Experts of a small language model: 48 experts in each of 13 layers, a variant of Muon for the experts.
Below are experts of layer 3 (counted from 0) of a mixture-of-experts language model. Rows are named router (the router's row for the expert), down (a neuron's output weights, with its number) and show model dimensions 112-167. Each number is 50 + 15 x the weight over its row's rms, rounded and kept within 0 to 99.
After each expert's rows: "comes before" lists some tokens at least twice as common just after its tokens as in all text. This comes from a sample of Wikipedia text that the model never trained on. Tokens count by the router's weight.

# expert 20
router:53 61 70 65 45 45 24 66 36 64 59 71 69 62 66 20 30 64 66 49 32 54 36 29 33 35 47 68 33 53 33 32 43 66 34 37 23 32 30 60 38 34 48 48 67 56 35 48 70 27 72 41 65 66 68 52
down0:38 59 64 38 53 56 19 52 55 47 41 55 49 55 67 72 35 45 57 52 44 31 52 50 39 64 46 36 61 50 39 67 79 43 73 30 52 73 47 58 24 60 69 64 69 49 26 46 51 76 33 68 50 32 64 55
down1:45 53 64 58 57 66 57 55 69 46 54 55 38 50 52 54 45 46 57 30 63 33 78 58 45 49 67 57 34 48 63 50 62 50 70 36 58 45 37 40 32 55 40 43 63 62 54 84 55 31 50 52 59 57 37 61
down2:33 49 55 60 45 51 62 46 59 55 03 31 57 39 32 84 61 69 52 28 65 73 74 61 45 47 53 23 70 33 38 41 44 72 68 53 46 58 53 52 61 78 61 33 40 68 34 33 51 27 40 42 50 47 60 55
down3:73 65 52 45 41 37 50 80 45 44 48 43 54 63 48 59 71 61 66 44 37 52 55 56 47 39 59 28 28 66 38 55 49 55 75 52 42 67 41 35 55 03 59 49 53 31 49 47 54 48 25 47 64 35 60 57
down4:36 26 65 63 59 50 62 55 41 61 80 60 44 75 57 70 74 50 50 45 48 38 59 54 58 44 50 42 56 48 54 29 71 76 36 42 85 49 32 27 49 44 49 39 69 51 70 43 28 39 42 48 65 47 38 39
down5:59 36 22 56 76 44 34 41 50 35 39 34 60 46 25 68 37 49 55 41 62 57 44 44 43 33 23 67 39 61 48 58 58 51 53 45 57 72 43 62 68 46 78 66 62 55 45 26 51 49 46 63 54 53 54 39
down6:55 84 35 35 63 35 56 63 64 56 52 49 41 52 59 96 39 31 45 17 49 49 68 55 48 52 33 30 55 56 51 65 42 31 55 68 39 59 50 59 65 32 18 42 54 40 39 38 47 23 82 23 41 63 31 60
down7:65 64 43 47 33 21 55 73 58 39 52 39 81 36 61 33 62 48 46 58 69 49 51 56 22 58 42 88 53 42 41 41 45 74 54 38 46 58 39 70 21 58 54 60 35 55 16 38 55 46 28 67 48 76 47 32
down8:32 26 54 37 41 20 53 31 34 37 45 53 51 53 46 68 58 34 68 50 57 53 36 43 17 35 31 69 53 59 16 42 64 61 44 28 43 61 49 44 57 50 63 54 36 59 60 46 59 79 57 40 43 34 47 26
down9:45 56 24 41 27 42 59 93 42 70 47 72 66 46 58 75 45 73 47 50 56 54 42 47 36 59 46 34 54 39 62 52 40 33 44 28 73 53 77 37 61 42 21 47 28 31 36 64 73 47 47 61 77 58 57 39
down10:40 47 60 28 39 49 60 55 12 41 25 33 77 34 73 49 54 38 52 46 55 33 54 52 40 32 24 63 25 72 54 86 65 28 44 56 37 47 28 56 71 56 38 59 45 17 49 51 48 69 51 54 16 59 45 38
down11:54 38 32 64 57 69 38 49 48 50 45 40 76 70 60 44 54 56 37 30 67 79 71 55 52 33 30 50 76 37 33 67 47 52 51 36 56 93 44 67 55 50 49 58 40 39 56 42 41 59 53 39 63 66 60 50
down12:54 48 71 36 60 76 46 27 73 47 66 80 14 44 40 58 49 37 25 45 52 45 55 44 45 11 47 40 43 49 61 42 47 35 62 40 50 29 63 42 44 43 26 34 45 77 86 25 30 74 42 67 71 73 01 56
down13:49 56 41 25 50 34 67 47 52 40 48 46 85 38 42 32 51 61 39 51 48 60 42 68 57 53 54 33 32 84 49 29 38 43 55 49 54 53 87 29 54 55 59 42 53 52 65 55 44 66 17 52 42 48 66 51
down14:40 53 63 36 25 43 59 44 55 17 72 61 84 33 52 34 42 40 31 87 54 58 44 52 16 39 50 61 42 75 56 31 64 37 54 59 70 55 68 40 29 57 53 46 40 94 34 62 64 60 44 66 30 48 64 92
down15:52 38 57 35 64 44 52 46 42 50 62 53 26 49 60 47 70 42 62 44 87 38 79 57 58 53 62 63 70 25 35 57 52 74 65 47 59 40 37 49 54 51 45 60 38 67 52 69 73 40 51 61 54 58 56 33
down16:65 39 64 42 48 32 50 50 44 36 34 33 84 35 57 87 65 50 67 70 65 54 62 06 56 51 67 28 37 29 51 23 27 62 66 60 44 40 62 22 72 56 27 77 25 50 21 51 38 34 63 77 67 29 49 48
down17:39 43 69 50 58 29 26 52 68 41 29 49 38 34 32 56 81 50 70 49 42 29 48 53 46 48 74 48 59 61 43 29 56 32 48 53 32 13 62 56 72 35 34 44 48 11 51 44 53 57 58 30 54 48 44 51
down18:47 42 34 48 33 47 47 50 19 42 34 39 74 40 34 44 51 55 71 47 54 50 23 78 41 00 45 44 61 72 17 67 55 58 63 42 15 61 53 38 25 63 51 56 43 45 45 31 65 53 54 62 57 69 56 60
comes before: "\n\n", "–", ".", ",", ")", ") "

# expert 38
router:58 68 65 27 33 27 59 32 47 67 33 48 44 81 48 60 61 64 57 56 68 77 53 55 39 50 43 52 65 93 41 41 40 48 47 54 56 72 63 73 55 47 33 53 62 64 47 57 37 69 73 57 51 71 56 48
down0:31 46 52 31 47 48 33 67 33 36 40 35 42 60 65 47 71 32 57 62 39 65 49 55 52 44 60 21 52 68 38 84 63 55 53 29 60 65 41 40 54 30 44 34 59 27 41 59 62 45 42 71 75 53 45 55
down1:60 23 34 56 45 34 55 76 79 60 46 56 36 50 49 49 47 46 73 75 57 61 50 39 79 57 38 55 53 69 52 46 59 53 33 72 51 65 68 46 49 57 75 52 43 63 52 47 71 43 41 45 51 28 56 59
down2:61 36 50 36 60 36 31 64 38 54 59 44 45 21 73 67 64 36 38 63 50 37 51 62 19 51 52 48 47 42 60 59 47 53 43 62 49 60 40 47 24 45 26 61 54 64 68 50 50 30 59 38 50 47 39 44
down3:45 62 50 65 77 65 72 46 68 47 58 53 58 32 67 35 43 69 35 68 56 66 43 61 38 41 81 20 55 17 52 70 51 38 72 68 34 49 44 66 68 41 63 41 22 40 35 84 73 23 35 54 60 30 39 29
down4:56 38 58 34 42 53 44 63 30 79 46 54 66 56 46 35 29 76 61 49 48 51 67 43 58 56 68 68 68 40 79 48 25 72 38 74 65 49 50 39 42 47 46 39 66 31 53 63 63 45 42 45 35 45 59 58
down5:65 63 69 45 68 43 51 64 34 68 74 49 45 48 32 76 53 40 51 32 11 80 66 65 54 69 46 56 51 25 60 33 66 68 24 53 33 38 42 26 28 44 56 61 61 38 75 59 69 46 74 60 44 59 46 29
down6:18 39 72 56 60 46 28 49 34 33 34 28 66 59 44 16 22 54 58 63 72 39 64 24 48 45 36 38 51 44 42 31 51 53 28 40 40 30 70 46 92 65 56 50 63 25 42 71 60 27 50 46 55 68 53 46
down7:34 60 83 39 45 19 50 43 47 32 46 52 46 74 51 49 28 47 40 56 42 70 35 76 28 47 62 54 45 56 71 26 40 44 47 51 45 36 38 54 59 26 56 67 12 43 63 44 68 52 59 57 57 54 76 80
down8:37 44 52 50 54 24 35 86 46 31 43 32 74 56 54 37 49 79 62 57 14 63 37 82 41 49 33 77 57 55 49 39 49 50 52 30 43 49 38 43 44 55 59 37 71 46 54 57 76 57 52 40 74 39 44 66
down9:79 83 52 49 65 79 49 57 18 49 59 59 61 55 57 52 59 40 59 46 25 35 38 28 24 66 56 78 56 45 71 69 39 49 76 38 73 60 50 41 66 07 64 74 46 32 69 63 59 72 58 53 55 32 40 35
down10:70 66 79 37 63 40 46 53 49 43 64 56 53 11 43 57 45 21 75 27 15 54 54 37 61 58 50 19 34 41 50 57 65 69 38 38 58 52 60 56 49 14 49 55 56 50 68 34 32 66 59 20 56 36 33 39
down11:33 59 63 76 40 43 38 41 49 19 44 59 51 41 74 45 43 45 67 56 30 74 43 37 68 64 61 53 31 66 61 46 49 55 63 59 25 32 31 67 39 51 43 32 61 41 86 29 22 55 64 26 67 58 34 62
down12:53 56 32 37 43 44 52 64 41 62 36 33 55 44 38 74 20 40 54 49 45 35 45 51 53 34 51 26 44 59 53 43 57 78 22 48 38 33 51 72 62 39 68 60 76 71 29 58 72 41 44 61 29 65 41 43
down13:32 48 38 60 61 35 43 46 51 32 62 49 44 61 67 51 20 44 58 43 50 15 44 48 27 49 53 48 49 53 38 70 41 37 64 62 64 41 43 56 53 39 59 37 34 38 53 64 73 38 36 31 44 81 69 51
down14:72 78 73 33 39 24 54 80 39 73 58 43 55 48 66 50 54 23 56 58 63 71 27 60 61 68 48 21 55 65 50 50 65 44 62 49 69 60 45 74 36 49 52 41 58 75 66 65 62 66 37 40 56 61 72 56
down15:56 66 34 42 46 52 38 36 47 47 49 46 53 66 51 54 48 30 44 58 72 65 42 54 72 85 64 62 66 61 33 71 60 43 58 79 33 64 57 51 62 55 78 27 71 46 53 37 47 74 48 29 35 51 30 63
down16:52 29 61 60 43 28 70 54 37 61 68 57 45 54 69 58 43 47 25 32 37 60 88 56 25 53 32 41 58 33 39 51 45 37 52 55 60 34 37 49 54 58 79 45 54 44 23 68 46 47 48 12 49 52 66 61
down17:39 49 62 54 55 50 44 33 19 42 55 59 60 47 29 59 37 50 38 32 33 48 53 65 69 29 63 72 44 43 24 28 53 42 61 46 49 50 50 24 50 69 46 65 37 31 30 18 41 51 66 39 35 77 37 81
down18:33 60 43 13 33 63 53 64 46 71 35 31 48 51 60 66 29 24 68 72 64 26 55 78 66 34 75 52 42 83 48 87 44 53 61 55 46 75 69 63 54 60 47 51 40 59 54 45 43 80 43 82 42 67 59 44
comes before: "of ", "to ", "in ", "for ", "and ", "by "

# expert 17
router:61 60 72 61 35 46 23 65 35 60 63 72 56 62 58 20 27 65 66 53 34 56 37 29 30 37 43 69 38 60 32 33 44 65 33 41 32 37 33 63 40 37 49 45 64 59 34 47 66 30 70 36 66 66 68 50
down0:29 39 38 30 47 31 60 43 38 26 52 42 50 51 45 56 44 66 64 73 57 32 46 49 48 40 64 29 41 45 71 66 41 46 51 49 47 37 78 48 44 54 21 57 75 46 37 99 62 31 48 31 51 46 30 40
down1:39 53 61 53 37 54 46 52 61 59 40 83 39 41 56 24 39 54 74 60 30 68 43 57 55 70 65 54 54 68 43 51 99 35 82 68 40 44 55 46 31 59 48 31 52 35 53 53 27 47 62 44 53 82 32 37
down2:30 43 40 56 34 59 67 45 38 39 55 48 59 37 59 76 60 29 49 62 36 62 39 74 70 50 56 47 23 47 53 45 42 27 71 61 50 62 43 57 60 46 42 28 57 45 39 49 37 43 54 34 55 66 87 52
down3:47 56 61 74 72 69 62 49 65 35 50 93 60 48 48 72 48 50 50 29 49 17 20 54 54 55 42 57 75 47 56 46 40 37 69 65 33 69 66 64 62 59 46 63 55 45 44 66 55 54 37 33 41 47 99 49
down4:38 61 27 38 43 46 29 42 44 26 67 56 64 35 25 70 44 70 70 15 28 31 44 68 60 40 53 68 53 66 40 47 20 42 73 42 71 34 61 33 46 45 18 85 58 46 61 62 48 61 59 69 71 63 36 53
down5:51 69 35 46 61 12 44 43 63 45 52 56 47 22 17 63 49 39 27 53 59 79 59 66 31 37 46 35 41 67 16 55 63 31 52 65 55 41 61 62 44 47 53 54 45 28 52 45 38 60 53 72 44 58 58 48
down6:28 42 54 61 50 57 49 58 22 66 48 54 43 59 58 39 72 29 45 52 37 52 71 32 34 28 27 81 36 50 33 75 38 40 35 52 51 51 38 27 65 70 54 43 44 58 50 49 34 51 58 58 74 67 55 38
down7:50 46 26 70 40 46 53 69 60 59 51 58 45 51 64 59 75 24 41 24 69 59 52 37 36 68 41 46 48 36 67 47 55 64 37 56 75 68 59 56 36 66 44 56 39 66 46 30 74 51 38 47 51 87 69 59
down8:48 63 56 58 58 40 73 40 46 70 50 33 41 51 49 48 41 71 35 42 13 40 52 39 35 63 42 48 57 38 62 45 51 44 42 73 55 52 50 56 50 61 42 35 71 37 43 41 49 52 74 47 70 50 98 45
down9:33 73 53 48 42 64 65 60 34 55 72 39 46 67 51 52 50 68 26 41 48 49 39 59 33 48 54 16 34 54 67 58 44 36 60 66 40 58 93 55 56 51 80 68 26 66 64 74 56 49 46 58 57 37 57 72
down10:48 34 64 64 40 36 43 63 55 38 57 15 70 21 51 25 45 71 58 44 48 51 22 53 69 65 33 65 70 65 57 43 55 55 60 64 59 55 72 34 48 37 50 46 40 68 25 26 54 59 62 52 43 58 35 57
down11:40 32 80 67 64 58 38 47 53 31 49 68 44 35 37 54 84 66 53 56 35 43 53 51 31 75 49 43 46 62 51 71 37 40 59 24 44 70 40 51 25 56 30 50 66 69 56 55 75 31 32 32 53 66 46 20
down12:65 35 61 38 42 53 65 61 69 47 56 29 54 58 48 46 47 50 73 38 45 61 51 25 48 56 21 46 47 52 77 87 49 46 55 47 33 44 60 56 60 37 49 51 61 27 68 66 40 58 34 63 26 48 71 22
down13:53 63 40 32 45 39 58 48 17 54 47 61 29 41 70 63 59 37 57 50 54 41 54 55 68 66 30 45 31 22 46 50 68 50 90 55 71 64 28 41 51 61 62 62 52 33 58 49 69 72 41 52 57 50 53 50
down14:47 64 48 39 59 69 45 63 68 26 45 49 50 61 43 56 04 40 81 33 45 53 36 60 68 32 36 57 43 49 29 35 60 44 40 44 59 35 60 58 52 50 22 45 61 57 55 42 65 60 37 52 71 49 54 57
down15:25 57 56 63 64 59 45 53 61 42 46 31 63 56 54 84 55 50 72 24 23 59 49 32 58 48 54 75 65 33 74 39 30 56 37 72 45 59 64 16 71 36 50 64 47 31 38 83 46 62 64 71 47 35 70 81
down16:47 46 73 58 43 50 50 34 43 42 49 24 73 70 58 58 47 39 45 52 57 66 58 53 54 47 55 70 38 48 72 58 63 55 81 49 27 68 76 73 31 56 28 59 43 63 29 79 68 71 51 75 77 71 68 43
down17:64 44 54 30 45 52 29 46 32 46 21 20 31 33 48 54 40 71 65 58 59 61 41 56 41 66 60 59 48 32 38 31 30 55 50 54 57 43 49 58 57 56 64 76 59 37 56 59 54 64 34 46 70 54 45 48
down18:50 44 53 24 53 44 60 50 41 56 63 46 73 59 56 63 50 43 70 52 64 82 69 27 11 39 36 54 70 56 52 52 62 41 55 55 68 70 35 80 42 66 60 61 37 64 47 43 50 35 60 45 24 56 15 43
comes before: "–", ", ", ".", ")", ",", ") "

# expert 26
router:70 68 16 48 21 70 56 82 41 56 74 49 68 17 61 31 49 56 71 72 45 50 51 53 38 18 53 31 36 38 30 31 59 51 26 35 66 75 66 62 48 33 71 57 45 51 74 53 65 48 42 29 54 47 41 52
down0:67 77 64 73 54 67 21 54 61 40 52 59 74 47 38 55 21 66 38 52 27 67 39 37 31 44 80 35 55 30 40 40 40 48 56 24 39 25 56 37 40 39 28 54 47 34 38 62 52 60 53 46 59 49 35 74
down1:46 54 48 52 55 81 79 53 56 53 57 18 70 48 72 49 67 64 67 75 39 53 45 72 36 43 51 78 41 89 75 66 60 59 62 36 31 39 47 51 64 32 25 41 54 67 56 29 73 56 70 40 50 22 28 33
down2:45 55 55 49 54 40 46 61 64 43 56 55 63 45 64 29 33 21 76 47 48 75 39 31 19 58 76 56 53 45 02 65 62 29 19 48 51 53 76 61 45 31 79 72 16 37 37 65 72 47 54 64 47 56 55 64
down3:69 42 77 14 42 42 19 53 49 61 56 75 27 63 42 28 66 53 47 42 27 45 51 39 35 45 47 58 58 63 57 57 10 37 45 62 52 51 03 51 61 53 46 53 63 58 17 57 51 53 84 35 74 69 38 56
down4:44 33 72 60 32 60 60 58 61 61 62 37 56 60 55 55 65 46 64 60 40 03 37 32 50 36 64 47 53 27 54 41 46 55 57 48 62 63 49 77 36 55 42 32 59 42 61 62 32 76 67 54 41 36 61 38
down5:35 58 37 55 14 60 59 65 44 60 59 49 39 66 47 68 42 58 45 75 42 46 56 46 48 63 39 30 75 27 49 49 32 30 31 62 67 64 38 72 54 62 80 54 64 34 47 39 64 55 39 64 47 39 25 51
down6:37 40 38 40 48 53 44 44 37 58 45 70 63 60 44 45 54 92 47 48 62 65 51 48 58 71 41 37 03 44 68 46 23 53 58 71 51 37 48 43 65 57 48 50 34 45 38 59 61 22 51 51 66 32 57 54
down7:50 35 61 63 79 51 61 35 39 38 40 66 68 85 61 67 60 48 39 72 67 74 37 78 28 51 42 49 39 73 37 35 54 35 61 48 50 51 34 54 42 57 50 47 47 50 71 67 45 59 41 44 63 30 60 55
down8:78 29 57 34 27 41 32 75 47 62 38 45 53 52 46 40 29 46 63 54 30 74 70 70 45 53 59 33 64 28 41 37 45 36 54 36 42 63 32 45 17 42 41 37 59 18 75 52 45 55 40 61 13 59 66 71
down9:48 72 48 60 32 57 59 82 28 71 24 50 59 68 39 34 56 55 76 27 47 39 60 61 38 52 61 43 49 45 61 54 64 30 41 31 52 58 10 40 53 44 34 56 54 63 60 42 37 19 54 87 55 68 69 27
down10:48 72 56 56 45 37 52 40 59 71 71 43 33 56 59 45 62 21 48 41 39 49 53 51 31 49 42 40 52 55 77 47 34 63 77 34 62 78 49 58 42 69 51 35 55 32 64 32 40 47 49 66 75 34 31 45
down11:76 86 45 39 37 36 78 58 53 56 48 69 23 45 54 99 70 29 31 80 24 55 17 48 70 46 22 38 67 72 50 32 49 42 36 33 41 65 50 48 56 38 70 49 40 67 65 46 61 57 68 34 66 45 58 68
down12:64 51 53 58 61 21 67 35 50 59 40 38 39 52 64 59 65 45 22 83 80 43 29 67 79 52 55 78 37 60 93 36 37 38 49 52 64 59 41 45 46 55 11 41 36 32 64 40 72 13 34 71 57 60 31 86
down13:68 50 64 64 38 49 71 33 64 30 60 74 45 40 58 53 76 58 62 49 41 60 57 70 52 58 45 41 45 56 72 56 60 38 75 52 32 57 53 60 68 42 64 61 67 74 67 67 83 36 67 68 39 67 45 58
down14:86 63 36 40 71 29 51 64 39 59 65 44 71 57 46 31 47 70 43 47 31 59 46 55 61 65 19 17 31 55 67 49 49 46 76 38 71 37 57 54 54 35 28 33 42 36 63 40 43 47 37 58 52 49 40 39
down15:41 40 49 28 50 40 75 66 46 14 54 55 49 34 60 74 49 73 50 45 22 42 53 61 37 64 77 42 46 51 13 52 58 69 65 46 61 28 52 72 62 29 45 46 63 42 67 57 49 46 51 62 45 31 63 46
down16:59 32 42 63 44 64 34 52 40 30 34 49 68 60 52 62 26 65 53 61 58 29 61 68 32 41 28 48 27 46 69 79 04 82 75 48 62 51 55 62 49 37 52 43 54 61 25 44 27 51 40 28 67 59 71 58
down17:50 61 41 48 52 60 68 14 47 63 75 53 09 67 32 43 68 45 53 54 54 28 62 32 65 49 38 24 61 30 38 58 56 24 47 46 57 62 55 31 25 49 60 36 46 57 23 37 31 67 40 37 48 61 42 62
down18:45 56 37 47 76 40 63 67 50 32 60 63 68 70 63 46 41 40 63 60 60 43 37 41 25 52 18 30 80 56 41 44 53 30 61 49 19 70 52 46 32 62 53 32 32 64 39 80 31 17 80 40 53 63 39 45
comes before: ": ", "\n", "of ", "==", "classification", "information"

# expert 7
router:64 53 76 68 63 35 35 68 34 67 55 55 48 40 63 67 42 60 64 63 47 50 26 37 58 39 44 70 66 69 30 51 69 62 32 56 25 41 52 43 42 77 49 31 62 62 51 36 37 55 23 39 59 57 48 43
down0:62 68 67 38 55 25 45 28 56 33 78 52 77 53 84 75 70 43 54 55 58 78 39 52 30 45 17 67 49 44 65 28 30 47 22 54 66 39 55 41 58 58 37 37 17 24 56 60 68 81 73 36 64 63 46 69
down1:71 45 48 56 37 49 80 64 45 27 57 80 84 75 74 26 68 23 76 69 22 22 46 45 47 55 59 44 54 54 36 47 48 64 52 36 35 32 52 31 65 48 51 54 44 61 68 49 70 29 76 55 50 31 62 33
down2:64 23 45 37 49 34 37 21 64 47 44 23 13 25 69 74 57 48 60 50 56 65 52 45 50 54 55 33 67 28 38 57 35 52 25 75 40 60 54 40 41 71 47 42 48 87 32 46 27 87 28 43 59 71 25 55
down3:54 71 43 62 66 45 51 69 55 55 55 58 71 45 57 54 33 25 50 66 40 19 45 43 53 52 65 65 58 64 65 59 49 32 59 52 41 74 52 58 33 67 45 60 58 64 57 44 43 51 57 55 58 73 80 40
down4:65 31 56 29 30 11 50 65 41 68 36 66 26 20 50 36 88 51 52 65 55 59 56 44 51 54 66 24 44 46 70 59 72 49 63 44 51 56 41 69 63 49 75 57 56 71 36 33 68 55 34 56 54 27 58 37
down5:33 64 61 55 52 45 44 76 62 57 63 51 47 49 30 40 51 39 58 34 59 59 19 48 65 23 61 50 83 73 75 59 54 57 60 46 36 48 43 51 55 65 76 59 48 52 57 29 65 48 30 66 51 55 52 64
down6:48 28 59 33 36 42 44 71 58 60 53 43 23 54 54 86 45 18 48 76 53 58 51 61 50 69 48 66 53 51 44 60 35 47 11 32 62 55 84 61 52 55 68 43 85 41 39 47 35 60 29 63 57 57 48 48
down7:34 45 29 37 39 40 46 71 77 66 53 37 54 45 48 45 50 49 64 33 44 43 56 39 80 59 86 48 67 63 45 59 35 58 27 50 35 52 61 51 44 70 39 28 57 44 63 80 86 43 42 45 17 52 19 72
down8:48 24 77 38 39 56 62 51 39 41 12 56 63 45 45 38 57 57 62 35 54 48 58 26 34 52 55 68 60 62 78 54 27 49 72 58 45 21 35 41 40 33 17 39 34 49 56 55 79 53 34 62 52 86 25 59
down9:38 31 56 35 44 23 43 41 28 61 31 62 67 40 51 54 43 44 56 26 59 21 43 68 40 55 30 80 67 47 42 73 49 43 47 45 02 73 57 45 47 46 22 37 29 76 28 69 48 61 34 27 39 62 38 78
down10:39 37 49 42 43 38 10 56 54 56 50 29 84 42 56 88 31 63 38 59 56 88 36 57 41 65 40 69 36 63 25 44 44 32 64 56 42 51 64 24 63 65 47 48 52 67 65 82 49 52 61 51 36 56 36 66
down11:53 42 61 36 16 33 36 38 53 75 58 62 42 62 64 58 55 64 51 48 55 58 51 60 77 59 50 61 29 47 52 69 52 43 43 48 43 27 29 57 39 53 54 45 45 54 57 34 56 56 54 33 44 50 55 46
down12:46 57 67 53 48 72 14 60 54 61 26 64 47 61 39 47 25 47 35 57 45 31 34 62 54 41 68 30 61 74 65 57 26 53 29 49 47 56 52 64 43 76 78 43 43 47 91 32 44 33 49 30 23 75 49 61
down13:37 37 34 36 57 42 51 63 51 73 39 71 43 61 68 48 50 51 59 37 42 42 44 56 31 26 49 44 56 52 60 70 97 49 57 73 38 53 50 59 65 57 22 30 25 75 14 38 31 60 38 75 51 62 56 55
down14:51 24 71 41 51 15 35 42 47 52 46 60 42 51 48 54 45 61 64 23 54 45 42 54 61 79 43 79 69 59 41 39 69 64 73 20 50 60 54 50 42 53 57 79 23 33 58 82 58 46 40 45 63 50 58 48
down15:36 35 04 59 38 48 71 73 62 19 38 45 85 64 30 28 53 53 48 37 60 39 70 43 36 44 63 59 74 39 60 65 50 43 51 69 47 66 53 43 69 35 60 31 49 57 25 53 69 00 58 50 35 70 60 38
down16:55 46 53 58 56 30 45 50 63 55 67 58 74 20 44 47 47 23 52 68 44 53 81 53 37 74 32 37 42 62 41 36 45 52 52 23 47 41 42 61 42 78 48 61 32 28 53 20 77 59 19 54 55 42 61 39
down17:41 54 81 40 50 50 45 45 26 59 67 98 54 53 68 55 60 35 51 32 75 59 69 45 57 42 82 72 55 66 46 57 52 71 57 52 50 71 60 60 69 43 45 64 58 31 35 79 70 18 64 50 64 50 40 67
down18:56 64 47 48 52 48 44 72 33 71 66 63 43 61 45 63 69 42 56 89 47 42 69 54 64 47 52 50 46 63 63 39 51 55 37 46 46 44 46 53 50 38 51 60 29 57 47 37 45 83 28 56 42 48 35 45
comes before: "of ", "and ", "in ", "(", "to ", "for "

# expert 10
router:57 54 67 74 51 50 25 64 39 67 64 69 62 65 58 22 28 59 67 61 34 56 34 22 33 40 47 62 40 54 32 40 47 63 33 43 32 33 30 61 40 37 57 43 63 59 34 41 72 22 60 34 58 72 63 50
down0:66 40 48 59 66 37 82 55 21 29 34 15 65 51 39 49 66 57 59 46 64 56 46 29 27 58 45 63 67 29 34 60 62 63 45 63 45 26 47 76 50 55 41 78 53 29 28 52 60 49 37 50 59 45 99 56
down1:57 42 31 71 40 53 47 51 60 62 44 68 41 49 41 35 41 33 48 57 33 50 36 37 31 42 38 56 63 64 76 65 68 59 64 34 25 35 56 78 34 61 58 45 59 43 62 47 40 68 58 28 38 34 35 49
down2:59 46 34 37 33 26 46 49 42 42 51 68 73 38 38 43 58 38 62 33 58 49 20 87 53 27 29 71 38 69 26 75 43 60 29 52 34 73 53 53 50 43 59 17 68 56 50 91 52 26 49 18 43 50 56 43
down3:42 45 68 40 48 67 47 39 29 41 48 60 80 51 35 21 39 48 57 42 69 36 64 49 73 47 61 33 81 72 33 63 58 73 18 49 45 16 40 54 45 15 60 46 67 54 31 83 77 62 50 79 37 49 24 39
down4:59 42 53 19 43 66 72 11 30 36 59 65 35 64 37 92 47 52 85 60 49 62 24 67 30 60 23 51 69 38 46 35 27 79 59 49 44 41 31 99 37 67 61 46 28 52 14 92 28 41 73 54 45 56 47 49
down5:47 59 61 58 38 38 56 42 59 45 30 22 74 29 55 70 70 55 51 39 37 38 44 45 68 68 27 57 57 26 31 52 62 63 47 32 44 42 60 56 68 18 37 78 33 33 30 46 40 54 48 61 36 49 59 66
down6:51 57 38 57 52 50 48 62 35 47 50 37 57 67 31 53 63 58 50 35 25 28 54 37 58 43 70 50 67 51 48 19 73 05 68 51 35 64 50 28 49 87 51 25 57 35 51 22 32 61 53 36 43 36 34 59
down7:65 41 53 59 69 45 59 41 63 33 43 47 49 31 99 60 37 43 59 33 63 31 65 39 33 48 45 44 25 35 58 51 45 39 35 53 54 41 43 31 45 83 24 63 56 56 44 33 22 58 60 57 54 67 60 60
down8:35 68 45 34 53 66 69 36 57 61 41 65 64 28 52 61 71 88 56 74 48 63 64 53 52 44 64 55 55 45 25 75 55 35 23 54 31 63 35 44 63 54 67 71 40 38 28 50 69 35 17 38 76 68 49 38
down9:83 63 50 51 61 54 62 30 21 38 23 42 59 37 67 78 43 53 38 47 60 59 72 32 48 72 55 60 60 28 57 61 51 71 46 60 27 24 49 54 67 14 69 47 56 24 47 53 39 29 67 47 55 73 65 54
down10:57 43 48 49 52 52 70 49 50 59 43 53 67 35 57 71 69 59 67 52 34 54 75 37 24 47 65 72 62 53 10 53 21 63 55 29 49 39 48 38 20 61 27 68 53 54 34 46 38 57 47 59 42 43 75 50
down11:28 34 67 45 55 46 52 46 36 57 43 46 42 60 72 76 72 47 56 58 57 39 60 51 54 50 13 85 29 40 28 22 78 59 19 42 64 43 43 35 59 45 52 38 50 46 44 69 38 76 40 46 57 36 56 52
down12:67 71 44 54 25 42 67 33 42 58 60 62 28 43 54 50 49 67 27 59 62 66 40 41 62 60 68 51 47 43 47 61 61 57 38 28 69 75 52 61 64 58 32 63 71 54 44 66 27 69 42 43 51 46 64 41
down13:53 45 20 29 75 43 77 76 67 54 30 64 43 32 33 39 61 40 36 44 83 73 75 74 52 35 52 36 68 59 61 57 52 31 64 70 66 63 47 44 23 59 31 62 44 21 65 39 59 35 77 67 55 48 45 75
down14:51 63 62 40 39 43 67 62 31 43 74 58 70 37 66 31 43 56 30 35 57 65 43 21 52 67 44 65 46 57 62 34 50 39 39 57 32 54 56 60 54 61 08 67 57 84 47 76 52 41 29 43 65 29 72 51
down15:62 36 71 64 64 51 50 49 48 76 93 41 63 39 52 53 56 30 55 66 37 79 75 72 82 73 63 40 84 44 38 62 62 58 53 16 63 41 75 54 43 53 29 62 59 37 64 43 62 34 58 53 40 29 22 61
down16:45 35 74 35 32 17 91 31 66 64 59 51 41 66 58 29 48 35 48 52 55 43 61 38 25 55 62 41 58 35 53 66 55 65 42 55 42 76 34 76 39 70 55 37 51 60 62 38 69 47 21 77 38 37 54 29
down17:44 71 43 50 50 35 68 35 42 24 71 34 57 48 26 36 77 67 46 46 20 11 32 46 35 69 57 46 61 52 52 63 48 16 61 37 57 76 47 56 40 69 58 52 53 51 69 29 18 54 30 36 36 50 34 69
down18:45 62 50 39 60 98 85 48 47 59 50 54 45 61 44 27 52 50 69 53 53 51 50 38 46 60 39 46 45 06 00 55 30 31 35 62 45 58 42 55 57 44 30 39 42 45 44 49 29 65 56 50 41 48 57 46
comes before: "by ", "to ", "in ", "on ", "with ", "after "